config.toml
n_layer = 11
experts_per_token = 1
d_shared_expert = 0
router_score = "sigmoid"
routed_scale = 1.0
balance_loss = 0.0113
vocab_size = 32000
norm = "rmsnorm"
norm_eps = 1e-06
batch_tokens = [32768, 65536, 98304]
seq_len = 256
train_tokens = 360100000
dataset = "wikipedia_en"
Below are experts of layer 6 (counted from 0) of a mixture-of-experts language model. Rows are named router (the router's row for the expert), gate (a neuron's input weights, with its number), up (a neuron's input weights, with its number), down (a neuron's output weights, with its number) and show model dimensions 0-191. Each number is 500 + 50 x the weight over its row's rms, rounded and kept within 0 to 999. Numbers have three digits each.
Before each expert's rows: "raises" lists some tokens whose logits its average output raises strongly, later layers aside; "gets" lists some tokens that make up at least twice as much of what it gets as of all text. This comes from a sample of Wikipedia text that the model never trained on. Tokens count by the router's weight.

# expert 3
raises: "s", "-", " and", " |", ",", "d"
gets: "-", "'", ".", " \"", " ", "/"
router:585431436568591473539527519501459495458476533478425449553417468494439499557542481484515494458443501452577496445502515528476479462462568428481510542472487509459558536598414559544525510533585531407517533544526485459537490601480492452437446419575508511523560513560511505460562408559582474457547525453603541469560460555498458499559520499510396453413483471617521530419421491492546402591509492467470548566530521536543528497408515456425530520532563565467490536484503660443460472512466585508537452500461485515482382535511522491427482426483412468480568507463517415444515553456569537535
gate2:401537491415487411544465496475489588465481491512511550454488517481489409527590565479474449443490483464504540532445450468506527592455532535535533492424551460484422487570486482515602485500459538462530507504500577387561600459529470521450490497635477567501548579518464492557529465475572472586554484461550485544639545513448427471534458587439507546399454502501474499489463477529480455481517558461442438613590577497454491511542512448447508441480548533544468448577375489455484423495553498413485528577448483621476528436479423457432489475469437438492519532526487514501565392533487516485
up2:540532472466465630526494484518495491499525592522466516536430506414568436611501482520450479431509428520590526513510524491543559503381400572555536378566451510512460563504536501465496536491470573520468468512500498478488470488386430513475530503410542431504446491518491490526503535470454496479597407493540506519542540430484481532501531529450488425453511518484600410563430492483584423541509409452547427538442401452574500567511494503532544467522509350501505476609641498525541481531432565419460486482583440499450451489548471507495471448518554498454503527538438506504533516603512549445
down2:477520522554472415471448468469569475477535439441411498462531545521525551445506570473553513458481482438486481492441480585561585450508527522530498500540505493419533523526626469567539511477502399466447527488475577417563523487457535566492436493577435419487526498483395505493497472503473392578429487586425488480365481495515448481555492546548500552473422470438462553454515543481429506459437542521456481506604559508605572469483476462462453587446505483524562482527450501403448560583556442569383442519456584513612475442443453406488521473454528494545471467538513527433554423505465510502
gate3:440513511551528488476524451444437495515433524501515470518454525485455542438447571460602516440571479409535520454517424510448412499465501543472561466434445586438508483477465547534538477455492483423495443556512475496437536365531516523537469500524487465466474505569630556530585510436475498501424557524491572568455391568547475431532539456554447509595539594511528502463495485519428444523491493475423522568475397545511484454406531532411439450470383551504605552540587481514535424465489516465532496467418506491457553550506587444478577473490475493504467658533511509506543477557531595481
up3:569577490517486500433432646470454427439515495484451454486474442462462476518417492514548483509384387507495442458541495539690494487509545484492506384534404489532542529513522551502456531472467531441555493507473525440638472466570518566461579463482551487514518485550435517518510440523560667582489553503505479495428514459560469564621544509489562478419582511530455494502555456534462455502544389506520555429506442489498537416481441451592538442513541497494498568585497515511438480482597408414490488545475455497506523478553473497559495481532458488499466492461518462482491512461499473467
down3:508520488443508519508527477610561465522495470525516484467476639447498415591511517526520532444549469406517497464543623538543462499568487466545523444449415602513498514505544514433436451399551455530484511575580552500456460406491466531493521455495393462474554381441607578504495482546501511468416517574389523514599522443555505490507469483494405530518494494610526534501562560526462478506455446464474465507512522557584504510522516437461427466465490474454472441550501586534495535610478442450437629479496515538521545481475499408502503522480523526573406503408480488514417541565511555490
gate4:594579502541464531576422478490523483472487443556563489504512460502460534503445432624488483485474526468511460553589422421466536451572492454491470551443372467562530439437480469500420513415512469453493582494473455571494510497522547537504560585438368515458529452479518487460460468539505492515515466488387462525485573518503517536436454541401517484539538537461431585457494506433488470569474461527520565498573433526465548528472476509501471548434482500450479443507392450620439483523526480447500384424501449545570546458574556498596488564562387536532524652511504545530548474484515511499
up4:496464464503514508519402366483524543554493440487496566511463556529508450515537472417525475484544505521565477563416528480527525537507459513453493442532546517448405536533552540473576499560620551479460505489452532539437503471430425507515489419430475537555479492529471489574548474575490449425545474550457524464508466487539501521512502527554427450480442516572489538559515507536553513332438477508542417512528512460615567494541525542574456542483482485448403572562578539486599594639536582514530546501471568535484483438516485474508603375414558517465576519497457452470500516482510483623
down4:465512475474398520604485498558502446488504461485421530497546465485515495484425471450478531496502458571588473488492373439611579542484536499452558389496556483505511524527569473455489517563483467500493493483618565569480440501584498466509448516436449503504625560568453444428570482539529440512538498525498536441521566487523411532447502409516507493445538472380517520533490546531549493473490484500520486421550501464521499575453455430507518527412445374437525561483411493593540509601474474416529456481484543384473456457536549498516507599381483469446484494416438505517549452522593523479
gate5:593527441408477527456562570541471475499447384500486447533508595502467492478480519548610538518503544491487357425519456479464572511421474447513562506476459469506445422500500520403418425516480514470571393484561515575521517487495410544475438514562515505458461444438542501472533469538472538545438474475453504604570487543582476538535435511549500527534408473467460615502560526449489513593467539572541524496517491590501596501483448577585581583483542463588551545431461568546540501479464418540438508440512442485466508507471462489523560492472482446510521574501569566514429555479509502389
up5:509469552529570396473573555526440556419444475466534522520501472494531464448485532504533542594523522511567434401534554584483511596566578494459592481527591576484479488483534488431405526465477523536477376460485518579559496542459535473402481525500530495481505462472523485518508419521448521508417551446543532549520487536442496519464374420583526510534512526504455457475495532414509481590487532628561473448520502566424591498426431539483595479538495480469576531514453531494542421531479430474493514472438456558506475491484529503502453384448459495409509366542492439473406548514522411494
down5:427548592567481517515602443412524498519514415377538449549524509440440460544411557450504480457531506481562514443583438488514512510522559437542467544553494532486615480496457405490517499552461527523446511502501598643507508501530602567538419519534539473463440518460472555451492516457539506500445524493557554510506433467452451527554500487477465590486546498547494500435497492464518519512506468502676476488499524599525485485358490502542505518513542377465495387493467513428485585507499504579493565551424467577523515367548515543445526516537488429522525512525539466529571576479516460466
gate6:515539523440512500594554641427520457461573576450566507440506443534521498529415454439615522539504531446525567576516465486457548450513522441564534497553529468467522455512503535503532405520492538495613477480482458505456451506471452392522524461405510418432496515520504571466563579490402563498400576550453582475508521510557465551478472539578390515477578469546385472498454481574521504491483490463459534471457449521498551586527435537440529491544407500566466495498515441512515484454483578483499533453520415452541483575589507461443560508449499425516588468605476495452464491440576576523
up6:470496569493434504501531531535482519494594547479497555457509522542450468474446381510512533556364360479444541504536541439461551531443509514530442536492556547458522475545518473489423443591358491444564559520451452553510536589456547572484546456448482575503567468497502490474564489502476502451553556577444508382447483503560443443538451613529501475524589601434531476571494511446496500498462540507445515530442534521471544471395506570524513520434487534524541452534493557596573603586464544473527502493415537547590546528493471512514474408510568466524440574558595503455510447515521518485
down6:459488553473623515598550477537515566470332539580553534510505515580421479423581592505446506541396466507399533487512487373438524535473519523358456600470517529503496487475540488446595527491524454467525539578551505513568503513550462509493545544527418494521483529504470453536523486561421517463473501453538451504528513428475563527567459528403588548422496499501540457475435500479582516548573463534486474468508555516504516462517544550548394467438531480450514468493521476527474500508483574500580537516458444478580450496455518462455417463475464516627558423414453476527548471431528432451
gate7:522453400482467432558517423473574484492480567474540466467523476540481524592502520579520548515405476486543512483499496563420570503458493439516390573442421518551499471397457476505593496500456537486510601555370528451477535514558537476633518519592533488535467483554429534596504567550458605572523474491538458473493407519658506550551536528430462504543480523521486559466439533533508473519452460616519527474516507485569469482518476540486550636590471442517557453485517500453544450466624521469576495530454414528504478519516470468418456498549512472494499503581473476519485514530534490418
up7:526586566540586514494493537534461502576560526417332520478517524476507431467475414533516375551463529557515454508515487526496522577493595515497565493518553506514441538493579512522538488533465496530496602524575489515446491511460458474417430611499487495496460551473604530410522448471446554539488488536444567478462531451482530572473438501521451583510378477437489447514551539450524503547503431504588427508498504432566518586541534609559471477517548502573476575414547532410496478574410567495442507499587484505438499495581441553523582564495550476495465516476528499587504442511472403522
down7:557515460430579477416556541562411457479546500476427479495437508565547436529473432455537483593460468546385531559551500529524507525511441498544580561500457491525464523386424530474478460560527536629586509533577570527526463500455504513486474481470474484446379535507456485491584528543608510519441532563575529569479499542566487428479485485488474517393528520585517587469431539467583393428484403526497497489542503418598483510464542571483512492454529419548493535497574490581601587483468555535584468517505452515472507544495524568511511510434452438476442531462507467546499608524502551498
gate8:495487521467432486527500587529407508506487552460500530489470546568491540492409561465540539491516579534571351513393450455400501440484473447433565487465498481549593508621442463494539477498417595511461438542630510496541486433493583565532445464552494564562439490503498498539533402527483454440470504524491496566519527563443468511621437488527501552472422461496610439401491500433474511503516463522444537626538475494499550518535472562428490479542546438526534484433498467512527438553488486473527520499494527574442588489517476463437453501427454490527520571511529406529430524473406601498
up8:545527542448585531545559462431497501473507416575478430529500424531592477588446536574477497493427545546571345559523415511501517568473529530427454495424479492623526522548521493506526427540572475458514511399521617512474512461542546452518455570506455521519390600526440469529549491419518428490468505516563527380398471489568466515596508465546451475520491491472518505543574472545482528489481463482472517554536524436554481485495483466528489579519497379545498429418416551529497508525435485422461512504394531514529523550473600561554480419422548505493484570432530444550502521492497524500
down8:527442548399493491532586535538424482517529507476567560475489484439460542558545534571529526548330497513515423483463567486461492515536489473510472499455566463564571463531450429435443435435456507481509384422459498485446571495445448520506457547486538467485388467499517550507467569477501418608503580423424512508492520583476480454461494436605504550605491468380570449512607482522511474421533464515571524487527605490480484524505482435568463511465401421492480496499450441449481527505444452505463511508473509595506549423504482580508576502402532450491491501489496436488477505438375503484
gate9:475530422598504490513537527468559461493530517517558543496516416550594513544454480422496512553523486492483396555487519444435591534488494438591573491469503510445477482477565484447498483454489478485465522412479510490470452569502514505493434515539521548545472510517520489507453552601362564427354520522482489553517529496473518497469520480478499630392499573543478438504529457520571521381426520529491462521449409483464457500537451537471499433550469508484526496593485536534498637410524552443590499533477483556616451462493608402454426538495466552516448534407496491503538525582536515610
up9:503532495408492405458561537461488382569559488430545554442582585438479476518505488530433410510485586467458369538542468442484551522473509516451525513451457487504436514472482485533551431556569563542575422472433519563457500524470512541482443482524468506508510531457556492480481521478420448368396546528476457553556532522439549489472515458391478512464492421472504460565509492581490500511483649484483542535533459589491455475440470547536515543442440551494527582428461426537511510597570600437491483471521464436468520402430470516547487496452485485485393446499491460438529466567492435591
down9:513501549490473516558508548580457426491548558486521434539458564570497515421438555550563506555545452513521483517429567513528420477544623465474500473468455451457552460498443504551506520398474495546518519554538489549482523501643612494595505565520484502528469414462400442467485478496382477540549542520500508484590519583461473500672521602502512544471497537463602489447492522470439496494551555524514547344502615538586488470528556438504544478488445459552473579560468389529490509574454478517460558455473514452430522464444440459465464483524514515521498504510504424570509462472483542526
gate10:501538485516531584459470467477514534445426529412550530594473448467460465507448383517501499460459486456426460537481492493510482493463441475495571540509525454498581496567561520511461499421521475627425391456464476516494472536578599503527439464512539412382487485548467478513525475567490514546564542431493526486529492491545460492600581470574532476591556460465538439575507518528540489512568434496467516400527438538445549472402518429578435452471504508477523537466455548460543533569540617489547479533483488567420463415502477476557561602423542581427511432500568477578503448401543563535
up10:527549519642531473497540465516491619548515581484469572472433469429548519550460440425485537454544494467433459560466540494477445433496561563501510470482451508546510473445521482422461518540473599484487477483513515490504431545531502520493516456547559543392436435433443519576488465502489637487497461487575480351609601525513523568442476561402462530490422432528481527474480494551433490497538528538578530426471556441422499495550571461460420483413476446551509462557438503489434612544412556479424471501466552487473476538551418536555538556431570505501500444524542460520439529458517515532
down10:434529495539532488485535462458430494491464597435500401565451483497417569472416353522467512553458406555494482436484528455440418563536445532528444436552446499500444463478557482414489503502491499580504480566544452507543418503488502573517526432514462489502386489553538515508541513529532499491385529519484523465512534553492491502519529572538498510473505548475574480520589566494467419489341564474514493348488451450485589550482469481608467394569406474541397567479444520463490479534488501447530587488489543557527489448446481526516508498518382473531435444526510508479512476522527599559
gate11:526445448452597469500435515466512491539504566553546504547465471485493528422505460478594522426479481435549589423488510458541493498444510496440499433572553449541524505463453549460535496497478460581442484617533550414484394570482498525423528447535530569536497448472572555514474464500490472454564489437485549452534449494504451465526499607460541609409530524562586521515511454493538553583404492567479472468505493564515507434542490385512472562513463555425429496584509510506538491534568589548553550629467445494423523483507412455442589469539502509532447436436441542546384556519552568529
up11:509510488475543530505419490465455660419509506526521513426403504456594473481479439451492502510561559487553537498555478466520539520436490537507450441449556474592470530504535470463470500497452419486456379545398577456581439466531455529472519492572478542560459483461504517473493489515461575467555471473522589441541522427545445512490470540431522609457507540515511520543578408485533540569426533537420427494459423589481497517446631477566512609533512506464468539528503534505481484524498517545548449564524400505550474481438546419398499496506601379525506499379496565495519501495595524508
down11:500482539468374543608519472507430481500539481560500561404471484535527496499518455517592453524483526557494434564482469515495526520491511555432478468476471552507501507507503545593514555490552504534516474510507452499561491475505536405518522557571408556452478526482517412491590522493475482408596559502508573455562531540508501473499520446486437494597546464552398466480504472552460483448527484473517592498597543491509530616470604476522530482428422525424470368471554540455505534437489526530481434425557582588532572483494551510589369409502429447592433527607473480500461479589543542460
gate12:545512424450490570535496513468467573444512459481499396468440543493442507405500484532559482539441445545532469514445544586507562424422478542533548572483482445436458483540493430531501558525446470588524544410505503631502452484434466533487518454557552507555562432547527500461519426464580435420485523475428440530586526518481534505442460454547507505470520512600516527550498515555501472469493479606533489450556541618476466444484465458415418465536460541601503511449516510463456526392505507515505461627538481533437491500435395399431480518569406523558470547407513467445451464523449490591
up12:541506565475475488454547543524472495449415535486529525483563484516485516481491459428431541484517555396461536557485485489484490553553463554530471423481440548520511547548471532508577496550462509594414506504448464492477536565546425563515555527525521460461444543472444452457582468475427497523540462513510538463397401473571436595525498536501547492493372633418456504484438384495455563447560446474559422513499602509505508536475611555513466431468567434495516554495475552452445451560408475523542626460483507472518559502469519578605521555465516419447532506450477533549545555525564587405
down12:551525439407487587443529494497444470521542653554479472551410434460427489493496560523488382568487440562569544569569521507514510462427551516536550513431414514362492562535591608533548526599514462504523512511491566534486522459501478525521495464543527520519442472531518528455440388547499521528451507540543530461493476445534458470475473505541532472500492547505482561544467443501573542539472521496492458516482479506647551533630542538392407530489435570528536519439466495483481508475505551558556415477507494465386528449496580480556476527582398529486430487505510559505449435529502549414
gate13:515474534518543482538488501611472506473402431518442497541555385453486413441465518457537481527478527575527580545540493530556571503526530481520447500423446521528526616562566469480518520592536537509453476529361527416382521470543546591450445514525568553465536481439456371531580508544489576543452606520470471506529501498542511432545494539522551462461482475528499561502513490461623496582502437527505490542430487587526501486450577504551439593525511496497484535651444551525447497540508483573537634508536526460503548554488558496533557567517493428525553547444524521468520566483518531455
up13:486573485552569444607484512418533515450402471494521518472545427488448534457434505492576493445445514519452484475516508458491376518528525511584435586517480399396501567506472442504594506490456426476472422518454360458504517515429647467501453515478469482551465516470496440452526535458462504515535505481526543450553424543506532443437489509528476364474484448444548571546484515502503458511479494523533555379402434510499434596441535510510484471519516518588541592464492508435550502610527548568410546569498491510510559477467513443442550413517449402508537574531510508560544502444490475476
down13:518508502498470572588450484481529478491550562518571516391502364527442568451503465479479474536545568522535561506403520390561515548461435576480456598433515451460495526459467542527567552530566477504489486395526518409485434478543506579515522427500477471553495608474468484472500552486517538507490588507448445481465483495499514514531473474514539590527527463430512532444535451514385396539505538629502452457435463485571386439583480358530563505563509513476487493496482493441498556495473434546490503535524509501434542514628487476555514484542437538481571509543528564583449517456545399577
gate14:495578454404517534564573568556493498463553424432568563526391550424468457504524513541442461434560474492534492551576497532526565470420494492468494414456535520508536416452406447524559582542485505480560465481438495510440502420359494477513500504546500498458462472428442419449513545520532482433465431503453500535469479607592486608561554464414395444518523487552460463496563441501537486468509505449493554532506439486538460501483485538410499485482485409524454593482530535411463515358502583522563445468564575561569533513475523423536572473491465552456546579510493583498486471481529474496
up14:436530521428591606512501504537548425528505587538510549480622504474475457547516540405477602463498525517534498468523548501488464484568505497502568506486519474442552436558530582609429461454512449458525531544435587536519553524513475481556516531438476470555504484460417532496517523517508613559510434503531444352460509549481609565443534410553539568582503574490438625541517587508519412497529442574513536497500480515480527517495530470539508466547521481495455505418381485505433554531533541504439503521524446564489491516403551530426523637478434446447454404495531514515520502527578505500
down14:468484565411473531537491471500542608558524515507505413464474601541490463431565594438428534473427494571517466476393576441540483480485487498496516513465425551463526476545549448529510594616470493467405392440576555597474439481493454468450538498511596452589551494562544540502444545468445474465427416569551498488523473477373508576420433476537516426416548496590477501488525533552490452485524403584492435474525514514528568494523499523572567496472543483565503493542450429479518481548534523538444572402513579491557493485547547546500502484545548434431489485513465463570405541508502535512
gate15:440431458493508431630522441499570464498472511501492553509472432456480596527499535530525466405456434631546566525467499606507445534448598564464565481482522538496517505496502508467545611532479516493443543531524443518543544518484440502554604442482522490520516473529489530489517472476459462630545544583431511575534514528383417456372483545518558465473469408552472459518502428489533455512559533574513475494470526501525522465538528556418501426501533478521588504404506507500557586492553541436498497480510519567422508556560517580618492498529436516466572467445592447519559457432553560578
up15:485518355556380553585540502459471444520512511488529476565418502499440597491442526459467519449453437476539571525454572544490522495488506572492479524474514553527533585446441419473494558495487424452549575529470459492495512571457455482502558458419566481578520449547512506492535556522492486501526489569489452624545427471496441506390519523398506564457418471462473509482473505584543486491476568431404524466505527507425471501549462565488496457504487454515579502466512447467620591459530508503460562548385441535528612534573488614531543380492483539513437519495507502554451517397531562484
down15:495588566486465481505469421554441519542511477423546460484483526454459535561449545546442405581505499442451456527423527537485381541511519450480471527471518523569472559378518560433467486479562481458471566499483542514486615551579485483526542464460487526503378441511529503526599493571531507540532389476465485447639459511469480508494553530406505524537442477529522490500484595510551441515546574543555520375591493512567493590480490623485587495430456504513492478518591445474542447419454482534442466409518515529561606444419509435558474518442461466553471489520466471526466511560522525529
gate16:449496552440507472540466486496458412396446465502499450527395549549417525501421468460495441524526470570552477450513594487480493562516486543467548521532535435461560370550520463538505440617556501536547548517561506568481521524455441551519472482485468487423497571515567453479445547435517495511504569517472514467543515489437492509558375569538419569445498550459416372472450575411424445597598396454452531539485488506529497512490447491498441429506447454516478461461375567576460519516490446453503516482499498438423494557494599500420527586505522437445488499445521486543439530435534553485
up16:384500501510468576413526473540542448473497443556577538522424541473513540446514441483550454385405473588500643417579523477433446516482484505530625421475487462456492450436523505437532441546538582471586547445523530440528474497488451459404438462507437524453437588489514479514475487528516519445591627553533449513441467528470492499512483466510558577453465536498523446475495490527514523503532541528473456557482524482588532474518513514494489550481585535554574548553379447546487468495506556517482468461561534478508479488411402479482539465460568511466486398432526486505529399361563467523
down16:521490451500488527547414534531529431502621521513574591504523629532460552570516485511525562451456499475539490526440404552494535499431497522488449501547442505485523558615510558557456549419460467591487576509456491448395480482506451465574569532421490633432570514412480525511422468580534556474514484496524506607463479399493471534488589527467506473458512574495561458441469485495573480479548452494423476445497507368546495488469480527487451600580442588530528519580501484467469511564479470438519566505482522465505453469478469613442441531484425476488468479510455526565476554555562441418
gate17:554427438590487478530523494505474563495499554434509467468494492506505499521485449513575508488478573529506489560487542554549417457533557527490574459431501497632435429559570502455514479442453472506569535529450541480509371525490533432548540495514483518475598438395549529471552474449461497531451506574410473498461550471526450484476549481559435431411477572554465489515491491570450461508479483443592461539549439471511511446503542434448442463538517522542503503442476599523660434587446583623482470481446535454407545414472523484463497452564442597537578542531425518512481390553508532500
up17:534497490541560540529424544464422443467452564449470514482570497513495487489542573552515580513553463519440572521453432552606478451507478529542580458536427532438515498493507530511531524593448350557508581528478464505518502481448529512517568491565511496450430438449551436524500503439446454490531486554395527419461455536488515490561498477568419461471492536432354496330540602540601527440451541504498579423392497488526502519541446548510471518500530445499470510511527423510491524411507536551524525453516438636404486494499518585441443487508541469435522450484461513465488580533518442500
down17:512510472558445487470417513533505355506524418460607452471491502494476477499498387540435604509480539442548534490494454527485531555457522530529567571521462511545629533536538474565408461523541480469564400437545473469506482382566464490456552482516526543519482488576456435510469600477545524504483502426479505478433504536572348491574482402411572455451536503517502445472540529489542502375434490579518556489538460463547493502440536475435437523516449524545408495454521469452532448417649518519483539586475517546492489586511460513500530527419571557458533490482507478434533527461484531533
gate18:465403480565438537563555525527532454540570477471517558483500543534469423576542584535476454356515548492477574546628404472462477597533566437466623463508558432508531547536459489442408530415545500515514563511414563500539460578453494484592503515547437491551512477478480427467516480464580433546461460481496467418541520492429564475515486559535512526417588485576474548463452454521555489478557565467556450481487357525498468496441485539416493461492441502457552473418505560464527456446503501485453490510595522478488405484536481402493542505486429513549619479499514518529514536494457506576
up18:443525491488473594498567450544546437408554531575441556563422497486465398536462510516527518482467545498442572487469482547506470499455527477555550533524532515460482508515477492543470441589508433545534533567567576504437445486528557452468467583441456453540480482453476518413488539581501481498553494539506528477591519535512540386539434442654582473468518528530473616514492499531522477579464478510464499415486482495496432514409540527483467605458516541496494504616476490445495455485550317525526501498537393495411529528523533552546465591525401471508482528513511523475565503577516383588
down18:476538473427513537482486443486563479510541568428522505467474522492545488537505593508387536511501554532605454491473485526543439553400468466527546463424538524583529480526561559570418463502531454525548451466506441519501516468479588569557532482535513574461445517445610538470522590473565438446570454448485496454532514535480510489466533514556556481602417430547564515410484447549553559509459416459477500620598514504509556472499440443491481566562552484518470579471509612521545445502424530584437563531522457465415538387447571435555586462571573548534524502527562520451505463453457500442
gate19:470377495513518482453543412436507520479502516425501531496570477493499452472540557437491386451456541528520426565568425415498506477511605498557418419439556449510597450564495403484449489569617445554487492501509381511593527536539513552509502588555510413509434557456525524549444523462611505433509515491566404489530541512475547445497360450507450451439557471568575558490499545483488449453464497473508490453487495507469506564463452501468583508571519477598581497503471461464465550470439560478517507528504462452427456538423466487464519547520426446464497520468451506601487495485602538542
up19:479446429548482439530360563469483525401476562509500627555468475462498485489411502409552385566438433499436425492508500489474605514493504537520493415501532502476526445511600452503460542463530514447475576464536524426503490523477617550507471496588493465521529607541543468537463489503510515467461504541456446464544487517479566475478517430445524456509537546525439576581530481481475548364548476529388534479488449458544566512507523613444485498496532500537526468500523617471565476567496523426553593570530463468403425500445452460579532509569497432525479594509544515575524430461507522522
down19:464462496462579533482508457487455449504566458322437476422521488502539519429464463485499553407505574549501428429422538577496443446472460368551551528508487580477531476444498526385540514545508508431583507396540540560561441465460465510450505488397493543435531544438591554531422530552566491549465547447506520427539522477528601539466523459523511577495440450574475541534592511559523546526508531573528503427499524573570488514505436410453421477492448563539445444528584547501457543503498593456490515562405456465464484497563535502468513480468499494558469424555509471429450481501452528525
gate20:480566567517456568490462468489489470579504505545488471497518506476515440562558483600511481497452488508412397484463538547440406502452456545486530513515398508522611490522488534593500527560407532540376569569537555503434502558522496460531391478482494525515531413433475504498550430537560504426570468462495469547513493518513445523438552494496557422544470462475481442467549492470414548546468617565449531466449462568463536547474474532513438530546494410474485496493559479424371429632515458441530453514462588412456430470545568420516569542498526454579508425516439443506448496463472532580
up20:463529481446435419546480473540493531468434444513467514415483504477457562543471602479468501456533556471552505471504491520476512500627525491641571550486486574549571473532489503519607461561411499415441486531479478550542415538438518503530511519447499494432512522559500593565479533537386524491379481528528424508465504406544480464466430598491500577434451407504456487490543578472568464463476436501472500482405544429489415417446504469567604490483506497502528488538554497500505493450438545454437448585529479500480577454562536614416436508566517613566467470474511530485558512470441457493
down20:614528532519542530572556485429487375491504488536480500406471530497512493507560541370363408440467470570457523479495490533537475515451411543538461503528404406488440498505506423614518544579444517500524438448419539517537515486555457526529413594536505524511514483512500485524508468493528560442487425476501468536588504461542600482388539588438510501480507419485550402572457611513503513516478436470535482532664473467446510458422490487550521578465468465539508484513486415551536487536537578533505545457492540561421496453556521456510525495504465540575532498544493492466424487510587540538
gate21:549450516524488584516476495489418546541502468513482493570449395476423443471545474570545573495537441603508578499491558427400466478533428512462460411424427547499545450512444488445502458518504508396625545507570410502478520598508485444516486628513474507510522501531603463495463481490603514463572551486445477423566587533455472563513520502426488488526522496569450504533553506474548540513479539399440599538465461510484494458480536398416422529490519452500502516542421485470465554518479492496445500539582465557567490542531485457371454453539430444555522516439495453486517478525548628541
up21:536483477521532556604389531537442527520467488540500489515453446386422505507537484564528545472468552495554587585518532431480447517506515449537442443504490554388469506458458453368504479547504461434494522503585414466507494430513478482501454623509493496473481471452632540497463397486527467445485553508545481505512442481449460574554525491468521452468578432539535563496601419452539533509421458458457530466471496518469449400538448507433528438555367451474578490521467520522479550465472481445521449441405489564520496572549488482454495405439450495626480447501455424447544562472524561464
down21:411471565587499560511411396386514545573595504530452552525507582482515505442577565431518470523574460516478551584479462483515460510563525551525489516543493501563523431446487561563511495553563454472452475444494478490567493548487461503477420549435532452490559560573478572489488454463469439547492577515512543470418530481495536416471484463571465464563543467530461490504573513462491497437511597618508594432548463623482519604472481528521531543471464437539546449599472534544563501388511502489535471470430590436495530460513443503493450559525480442547459480577419633559513508549549476502
gate22:356469471557489466560459547465493510410515536477384442510551515451459545462443632467449498554520440493462428550501562493422423524473454464450472532519466484479547526499500579545553575488510562589497509483441501419711554444494481482536554598460530516540551554462507584454534535420483495468429644566486505460540430453444585484508518586543484426487427539613440466479491518533514479482563470506486447494563494549525544420510429490530534554515472441475450595529467412501463517475428519511523468452524477573494548472498477550542521425441510505521518485411526508507502515505461503487
up22:503487559542549538423563449487464492514562470486490469500578518493540446458500523503439525455606458509504504566552493459520485542505545535512480444625527500477511482433421506564521446609508453514474404529402537552575500468500412498542409448519457541456567431491446452498440528593566502552488466598435556418460532510474540500469429584380551529588448519541493429399463430504522458524509523524525580491452562450531393526557487641594452447580484490574527564566515489456497575524512533478528537535501485432433518432553466450504524484496491559457600443520516454582524476446537451487
down22:571499460529472524498548585503578523512507426574481443473554519535455524469627576549483538454458512466525449483451430464509583501517499428468439507508610547494449545527566524433493551480544497452542546460466398561522454529477554485464463465521459465475554518579522496474425495496501510537452449560666487417566526475538466464546449443548494526458552501476492546601535453495483446501549469445486480514496442469444482436504378525368532426533521443558508535487496452589535598398499559480464517432484499572408576423558504443476519552447458435558573503583523414494521561513397493516
gate23:440464477551618582528508414596505496551466495537471545484584483462505479504560439465435467509546463540513573542549451454540413477505529445527453484529508526500535488494625530603507493462491609472453515567552505423516430420409493524496495550510520531472452462529531454425544451522532441463514532562472529480507491453411528567434466540438520478481588494578510445467477513457484435503606516435361445507536451585553524573556559475520506537490541431562463542515568527520524472606628512550515508473425514454505460536462478454420521523535434571482493553485471465478533578541644500601
up23:471480531552394567539501516414482638494413554592427485506468484441484443502505537459475418520595509420434426525470479550472501502459501542491485503459502545512432352498371476444393485556485454453469534535501454508468586523496516437507571524526460508513442570518460474548429469548469560494515502531516509502505591522514502494509491408418475517543468492475421513507367505486552483527383459566466570476510478524491392496481515536550436467524429530504487540429488556447561517447387446502528517485503536492531519504466555561562499531523486465462476437624474482547528434374523430397
down23:556428453454434487553482403498526401556453479477469365529535597431494428485493585526531540518502495507436527524488545442627545553438539477466502543496483484541466521565494451445496395554583470570512461495472543471517585544476516472480448449478457622556577554521566571456493510474550540506340544409419509443525489453539540477511524586567458460585507536524491461543606458500486524525470457514517466466462486549490452565528540524387429511532522457482410620379427494449562548456512518525439459552525467468525468465470545484536584511432466503501455526502537463481506496466507481560
gate24:527571502546555455464392579471488440500511437535435497484519487454419486584434489556546433496521549477468495526543509537478494591492517560430591485503462517398495505460496584431540587492518559400508431546544501467541410519394428390470502501455460545487537500495544463480454381433538516489594496523562541529540531551528433456526602375458453404487427512558568484556466508449502492569575434539492462606490470532501539530403481538544500446601504428405569577493518467519481562549541468535533462524525499393503455525446489487503511463476520531556433514514508548458438535452532437458
up24:428475508453532484480494552470480482480497472546569505556557571496516408534394591517608472530470534455612592443484514532538481531493514541538526478440553539467409499431483543544511572508496458599469569603443491516608565476434515555594489474484519505590491543427412424423575516555517447502422445506463422560487495485482439550526446528506482543548482465544493445498525578461526496406520564570566471528476412554513618520426561472584458494537585502495485419560530505487510558506608466541454505548560520549462475516528552466489419443523514474420459487493462515619536476576475538525
down24:516467547423522489560513536522433544529452415580473467525514529541470478523479494495453456508458520556447446450440577345584452544470553458598505562565527483478531555483435577437541485400496461545505507520465478475557454502527539517494494578571479485520467514566483630425432497391488602412480545515518517404465426409507551488464512541551589468472474533449475498513459553458426424505478523525458569442499523452523514407570496513552576397518494519440457491504545555526479501533591542564501560470540446563430484462576599488449467510601528480507549481469473537414556387519467485472
gate25:484471543509499524479606554479488509518490564518580466577471397522476551537398546415544587464539450490521499451590440572500546546427462543476485513492474552606479454510436572543474503505437565494508511502502569452602430573474496528325611502525428577462440484538476441538502505448582485499501454540522487458490473604468484509502503459418482397570526409451433549538486472571525582451486437545543420502557504521553518546479466466489534605493560535519448568540491473602433525473394545474468469532448537433468465525504566428481521470398457536527504489517546496438482473445468473485
up25:550479548519500540495515531498565513497448507474528474578483446525531527449495413556530663536509501492497571504539365460523477530551507591486476469539491627490505427477431467431497472491539486584517484493514515599532546473541467462471555540470538585461525519521514439515479485492528503483413487514525483468457397501530485494434391585503573465556489481498470575568519496652465473506466504467520449585510498502577428621504465549529506475472443431513454497492460468486585508460519432507474482475427489430379504443558389403480463407427471447417473424548567530398545531496425496488
down25:487421494537536505501454569482489528535527526531496510423505496468526448512532442487510537509457475540459466507476422452483515469553519379562447465578513501555545472502468446464537492560535435559476508451469534492465498407400609459580415446443527522470511497597440507427536531544646451483517464495501430579513488473566462472526478465609437508509571413501458606487540502424460430405524430471602523447539577545551452482439508525550535488492513578425549567477490533404421486585589453541551537445550488586507518553450425477559503470452539578496571574534408440447469463512525482542